Experts of a small language model: a shared expert of 128 neurons, 5267 steps.
Below are experts of layer 5 (counted from 0) of a mixture-of-experts language model. Rows are named router (the router's row for the expert), gate (a neuron's input weights, with its number), up (a neuron's input weights, with its number), down (a neuron's output weights, with its number) and show model dimensions 0-255. Each number is 128 + 32 x the weight over its row's rms, rounded and kept within 0 to 255.
Before each expert's rows: a language model's description of what the expert responds to. This comes from a sample of Wikipedia text that the model never trained on.

# expert 35
Mid-word pieces. Internal or ending pieces of longer words, often adjective suffixes, such as vent-il-ation, predynas-tic, mut-u-al, accom-mod-ate, puzz-les.
router [157 160 155  91 105 104 157  97 105  47 141 175 155 123 115 123 159 183 158 156 121 174 155 178 145 155 138 156 105 127 185  90  97 121 105 125 144 116 121 119 132 194 124 103 157 136 113 127 155 133 125 194 154 112 117 100 125 179  99  86 166 132 134  96  95 169  89 138  98 121 132 193 144  94 131 123 210  56 129 143 131 106  77 133 120 109  71  94 150  95 124 183 100 116 117 110  89 140 185 161  80 177 128 170  85 116  91 124 153 141 141 154 128 157 156 120 155 151  95 112 115 103 141  97  95 152 139 113 111 129 118 166  82 150 123 151  49 171 144 130 140 150 198 165 116  70 164 149  89 127 113 113 142 170 117 118 121 132  48 154 151 149 127 152 126 111 109 128 130 119 105  82 108 160  66 189 123 105 137  96 146  49 122 184 118 157 118 118 150 138 115 117 170 120 118 119 123 161 103 102 123 111  54 138 110 123 139 114 121  74 115 102 127 152 121  84 105 155  84 120 134  73 103 170  25 121 181 160 160  55  69  86 118 124 152  71  78 115 158 148 132 117 167  92  91 166 121  74 104 103 118  85 111 123 110  65]
gate1 [114 125 146  75 118  90 150 142 158 133 124 198 155 131 102 147 111 111 166  85 136 128 109 148 155 126 127 117  80  97 197  93 103  92 181 146  95  62 134 106  82 139 161  92 193  82 142 129 137 126 169 123 146 168 111 117 180  81 149 173  83 137 147 141 132 123 139 170 131 125 132 145 186 149 181  99 110 177  82 121 124 108 165 133 150 127 132  97 125  86 120 204 143 152 176 172 128 130 203 170 101 163 112 128 131  88 146 120 105 138 144 122 129 124 114 114  71 116  63 100 140 107 136 113 177 131 123 171 194 129  66  99  56 171 140  63 105 119 146  73 151 141 141 108 110 128 140 149 114 167  64 143 161 137 152  97 120 132 127 156 126 108  91 125 123 140 155 142  73 132 106 133 139 172 114 158 152  88  92  90 172 107 132  98 145  84  96 140  87 170  84 148 101 124 142 140 143 142 152  94  86 137 100 133 131 114 170 137 180 136 147 109  62 105 158 149 171 146 118 180 154 200 139 181  79 102 208 188 178  66 124  89  88  46 100 141 120 140 201 131 120 126 112 123 110 103 130 157 165 151 154  77 126 185 122 128]
up1 [125 195 133  99 116 107 147 139  97 165 124 200 120 122 117 156  97 135 134 187 128  84  78 120 221  84 151 169  86 110 174  62 129  86  70 171 113  89 116 121  97 159 158 135 169 190 134 112 136 171 101  77 130 148 142 117 133 119 152 111 141 116  96 134 138 147  85 163 112 137 117 213 139 154 172 133 121 159  91 155 190 129 137 108 139 192 138  92 167  99 140 148  68 149 157 161 147 106 182 173 156 130 103  96 142 124 152 143  97  94 130 134 106 102 126 142 114 150 107 140 144  96 141 198 153 165 111 124 150 137 156 140 106 111 114 119  72 124 103 153 159 140 181  76 121 112  83 144 103 124 116  86 152 142 140 144 107 119 147 137 119 116 120 186 177  82 123 165 143 157  79  57 148 168 100 119 128 124 184 122 124  68 117  72 121 136 103 146 156 147 119 143  85 156 164 118 127  18 192 117 151 117 112 145 138 100 146 104 204  85 125 134 134 114  75  83 155 192 144 147  99 103 127 156 151 162 139 171 139 155  63 130 118 126 136 156 120 161 163 194  65 155 135 100 127 114 134 178 149 158 196 159 125 163  93 123]
down1 [ 95 128 124 150 153 134 130 125 123 117 122  72 136  71 144 163 117 152 134 106 171 149 180 123 106 145 106 133 145 128 122 133 163 105 146 131  71  64 103 191  44 158 107  92 106 158 134 180 135  59 147  97 108 163 173 142  81 131 134 161 103 145 140  99 145 125 177  84  95 140  83 147  97 131  93  76 135 165 121  83 108 125 172 157 153 107 100 113 130  91 138 151 167 166 111 151 103 137  65 166 152 117 127  71 176 103  86 148 114  98 130 113 138  94  97 122 111 110 100 159 130 126 125 117  90 159  36 127 118 146 141  95  98  75  84 182  96 150 120 169 141 173  80 108 105 118  94  76 131 129 145 160 149 135 107 135 138  99  69 135 153  93 116 150 129 152 180 119  81 140 127 112  99  66 136 135 111 142 172 211 103 150 129 133 144 118  89 155 147 186 118  73 148 203 113 185 147  83 137 150 167 145  99  90 167 108 132 131 132 127 145 128  80 193 144  72 183 113  88 158 154 149 112  63  90 144 180 131 122 148 105  66  50 204 120 128 136 122 130 151 150 140 127 156 127 132 159 163  89 115 130 109 194 105  53 114]

# expert 11
Plural and final s. The suffix s and other word-final pieces ending in s, such as plurals, possessives and names, like Patients, Places, Adams, sky-s-craper.
router [165 123 182  52 136 110 169 154  37 118 123 166  98 139 129 126 158 185 168 163 141 103 192 133 106 160 143 157 124  88 160 139  97 141 131 124 150 128 115 115  90 103 115 126 134 141 184  90 125 152 188 125 165 140 123 107 172 164 111 146 144  86 120 109 131 146 121 155 143 156 161 129 154 128 114 124 165 140 133 164 187  96 103 100 185 131  60 120 182 124 134 132 148 195 109 142 127 116 155 132 160  91  93 195 172  81  96 143 107 141 133 181 181 176 143 129 106  84 110 170 103 106 107 134  99 114 136 134 147  81 113 128 127 106 131 141 130 185 141 162 111 104 123 137 149 140  99 120 135 144 105 120 130 164 170 167 193 138 104 142 127 129 123  82 105  83 142 161  97 152 153 142 136  26 132  98 156 117 113 129 125 106 180  88  84 103 126 130 185 119 149 161 145  94 113 107 190 150  99  96 207 117 110 137  85 201 196 107 137  97  89 149 114  60 168 118 180 101 147 155 149 131 141 196 149 110 215 144 152  92 147 121 103 118 138 209 101 155 115 175 161 144 160 133 152  70 150  86 116 100  86 127 117 122 192  91]
gate1 [114 134 124 142  88 143 112 117  76 109 147 112 138 116 152 149 112 164 156  65 148 169 170 155  99  79 156  92 115  54 183 164 128  53 169 137 112 172 132 150 150 174 105 118 159 128 106 179 103 136 168  78 174 127 134 102 140 128 119 174 143 185  88 137 138 102 167 154  55 130 141 151  95 142  80 115 121 167 153 135 123 125 112 111 152 109 111 137 132 122 172 143  95 148 197 113 154  55 145  56 152 164  90 118 120 116 129 118 132 132  87 128 154 121 109 131 140 159 123  82 101 101 157 141 140 143 154 152  91 116  60 105 121 120 129  80 118 158 160 135 128 129 155  89 158 128 117 148 153 164 176 103  86 201 105 151 155 143 111 170 159  88  95 126  97  80  55 168 148  85 148  99 102  78 106  98 135 103 175 114 151  96  97  57 112 154 118 148 136 109 130 166 169 139  95 144 150 114 192 148 141  97  52 145 156 139  91 102 169  39 139 133  81 143 149 143 110 124 165 159  91 112 136 147 134  95  80 111 166 113  93 109 175 253 113 153  67  79 109 153 169 151 107 118 103 101 151 135 156  92 147 138 122 131 117  80]
up1 [ 94 121 127 147 116 115 146 110 107  97 123 129 162 165 156 111 108 123 151 102 129 147 182 152 104 155 166 108 143  95 138 116 135 120 162 173 142 151  85 146 154 155 131  91 170 217 154 185  94 154 138 145 107 173  92 118 122 166 138 168 124 142 127  88  80 111 138 145  47 113 112 208 159 165 113  97 197 110 119 177 116 140 108 106 128 117 156 121 130 145 147 184 142 133 109 112 125  75 111 161 150 208  54 212 161 140 126 182 137 124  95 172 149 147  79 151 168 118 143 142 126 122 164 145 194 168 187 106  86  65  58 113 115  96 142  91 132 161 127 129 163 126 115 111 153 128 163 129 177 118  98  74  86 164  88 148 129 124 135 175 178 220 104 101 142 132 104 133 138 106  69 127 102 107 105 118 133  85 103 148 127 120  92  65 131 137  74 136 130 166 111 102 101 111 143 133 117 178 137 157 111 102  79 163  64 140  90 125 185  97 149 159  98 119 160 176 138 180  89 124 147 101 154 149 133 163 103  44 154 112 149 124 158 174 141 157 141  97 132 159 135 145 118 138  92  90 160 118 170  69 159 152 142  83 127  81]
down1 [184 136 102  95 175 116 102 128 113 113 181 153 123 189 104 106 115  64 103 183 164 162 159 138  99 163 149  89 158  88 116 147 125 128 124  86 182 133 140 144 101 125  67 133 130 169 138 167 170 119 192 107 119 116 179 130 144 116 123 169 124 124 113 101 100  80  67 171 123 110 136  94 194 156 144 133 121 110 100 108 123  81 165 107 129  64 110 179 125 162  75 114 137 178 170 179 145 134 122 127 186 123 188 129 162 105 100 130 120 152 136 146 147  62 118 106 128 131  68  84 113 118 167 148 159  86 119 131 179  79 138 128 199 116 105 165 153 126 110 143  85 107 155  90 178  98 120 167 134 146  86 154 171 150 110 122  63 134 145  49 153  72  69 156 154 135 106 129 143 111 109 145 190 128  94 113  72  90 159 129 149 138 183 167 171 133 107 126 123 118 143 139 103  97 111  83 111 139 121  66 139 146 124 143 155 149 156  72 147 147 120 121 111 105 162 159  88 121  90 145 156 184 163 163 163 123  95 121 110 108 172 150 135 136 115 220 100 169  83 128 199 116 142 118 155 105  95 135  78 108  84 177 154 107 109  59]

# expert 30
Main verbs and participles. Past-tense verbs and participles after a subject or auxiliary, like made, played, served, talked, evolved, including -ed and -ing endings.
router [120  87 170 131 104 140 172 112  97 125 138 112 176 162 148 173 141 152 174  86 127 100  89 141 169 185 154 183  93 128 115 130 122 116 146  53 142 139 116 153  98 172 186 101 148  79 164 131 135 146 134 185 172 186 115  75 151 122  96 154 106  95 174 127 133 157 127 120  99 133 139 175 144 160 114 123 113  84 114 142 127 191 120 117 129 160 183 167 178 103 150 141 156 155 110 146 100 146 177 115 100  92 139 126 108 115 163  93 192 121 136 138 144 177 108 180 168 143 145 102 124  63 112 156  69 152 169 157 208  91 167 164 146 149 119  97 122 104 183 125 173 127 101 135 137 123 113 144 138 164 129  68 146 159 112 150 120 139  90 120 103 127  85 110 169  88 138 189 168  91 107 102  77 107 157 152 117 110  77 145 165 159 143 145 101 129 141 130 136  87 127  95 158 161 139 101 156 142 116 143 102 126 141 142 171 206 138 102 108 118  81 172  60 115 170  51 160 142  79  90 129 124  53 131 130 176 192 135 214 108 158 158  91 106 135 135 128 159  96 163 135 144 103 118 104 100 102 121 121 146 192 138  78 111 212 100]
gate1 [169  85 172  90  69 115 143 108 148 110 133 105 195 129 133 127  56  96 179 160 170  78 130 125 147 139 131 166 160 133 129 116 135 100 145 103 148 122  77 158 137 126 150  83 192  68  79 179 105 129 119 144 182 202  91  62 134 165 103 103 132 152 179 133 140 142 169 109  96 116 132 147  90 123 150 182 177 121  82 116  98 129 156 134 182  97 174 102 138 134 144 168 116 188  56 127 120 179 170 102  77 120  90 151  99  88 178 157 133 125 111  93 152 113 116 144 111 151 166 169 166 104 142 162 137 152 113 153 176 139  96 163 137 145 139 135  96 122 187 151 151  87 166  98 143 143 158 191 150 139 130 136 129  94  86 126 119 152 177  81  96 133 165 121 179  84 124 142 174 128 117  65 114 117 109 146 111 177  58 162 111 185  82 144 162 155 158 130 120 166 124 118 117 120 103 140 128  61 163 164 128 158 145 127  91 157 154 148 148 126  73 146 115 122 154 149 126 154  47 172 124  76 124 146 135  81 179 150 132  89 158 114 178 128 118 173 148 170 139 140 178 148 150 129 128 212  95 133 117 112 139 189  99 152  99  99]
up1 [137  93 135 143 139  98 101 129 154 121 170 187  96 145 128 172  81 184 202 173 138  75 108 146 103 143 145 121  89 170 158 153 205  86 123  82 197 159 138 122 147  92 127 118 141 157  86 140 122 107 126 128 159 148  94 128  14 130 110 132 102 163 153  93 104 157 125  84  89 145 122 134 144 131 134 101 122 231 124 144  90 162 118 123 151 151 140 162 116 103 122 107 146 157  77 112 157  67 121 196 112 213  94 126 114 135 148  75 122  84 163 134 136 171 122 126 127 123  55 111 128  97 169 101  87 197 100 132 139 121 165 103  76 111 163 104 145 133 170 171 153 184 169  85 119 111 107 116 147  79 111 128 103 135  90  84  95 111 150 127 180 148 105 145 157  90 177 152 106 119 152 124 138 118 157 119 121  61 113 136 114  79 193  88 154 157 155 106 112 113 104 169 123 104 182 128 106 115 127 131  78 109 189 137 166  51  97  96 158 111 160 148 170 137 149 138 104 181 120 140 116 149 134 121  95 156 113  81 181 167 133 192  60  94 134 103 165 156 122 123 103 121  96 121 142 140 167 127 158 131 134 129 141 140 105 165]
down1 [119 161 107 106 153 151 164  87 179 146  86 152  95 154  90  93 126  97 154 130 120 152  76 125  74 130 118 150  73 170 125 196  85  78 172 100 154  94 106  99 131 156 158 203 150 122 144 113 105  79 119 144 105 159 132 104 123  84 115 120 123 132 119 103 102  86  53 141 104  94 107 158  67 113  89 142 112  97 190 126 130 127 103  95 127 139 108 117  92 121  78 100 152 163  76 149  78 130 136  98 153 133 107 179  92 179 155 145  69 162 105  88 112 118  88 166 166 144 173 113  97 102 164 175 171  77  92 146 137 112 120  85 154 120 105 100 133 151 128 151 121 115  90 162  94 118 103 126 127 166  72 103 100 111 111 150 124 126 150 158 136 170 177  99 181  94 127 135  91  91 140 182 116 128 120 162 153 104  99 221 116 129 137  98 120  96  66 116 157 197 161 116 120 150 117 160 108 124 158 147 111 102 136 114 137  92 104 131 195  74  95 118  97  90  87 146 142 112 101  97 114 111  83 115  82 125  94 207 135 185 171  95 166 161 176 144 129 104 104  74  73 141 108  84 135 122 172  99 110 140  60 121 141 133 220 131]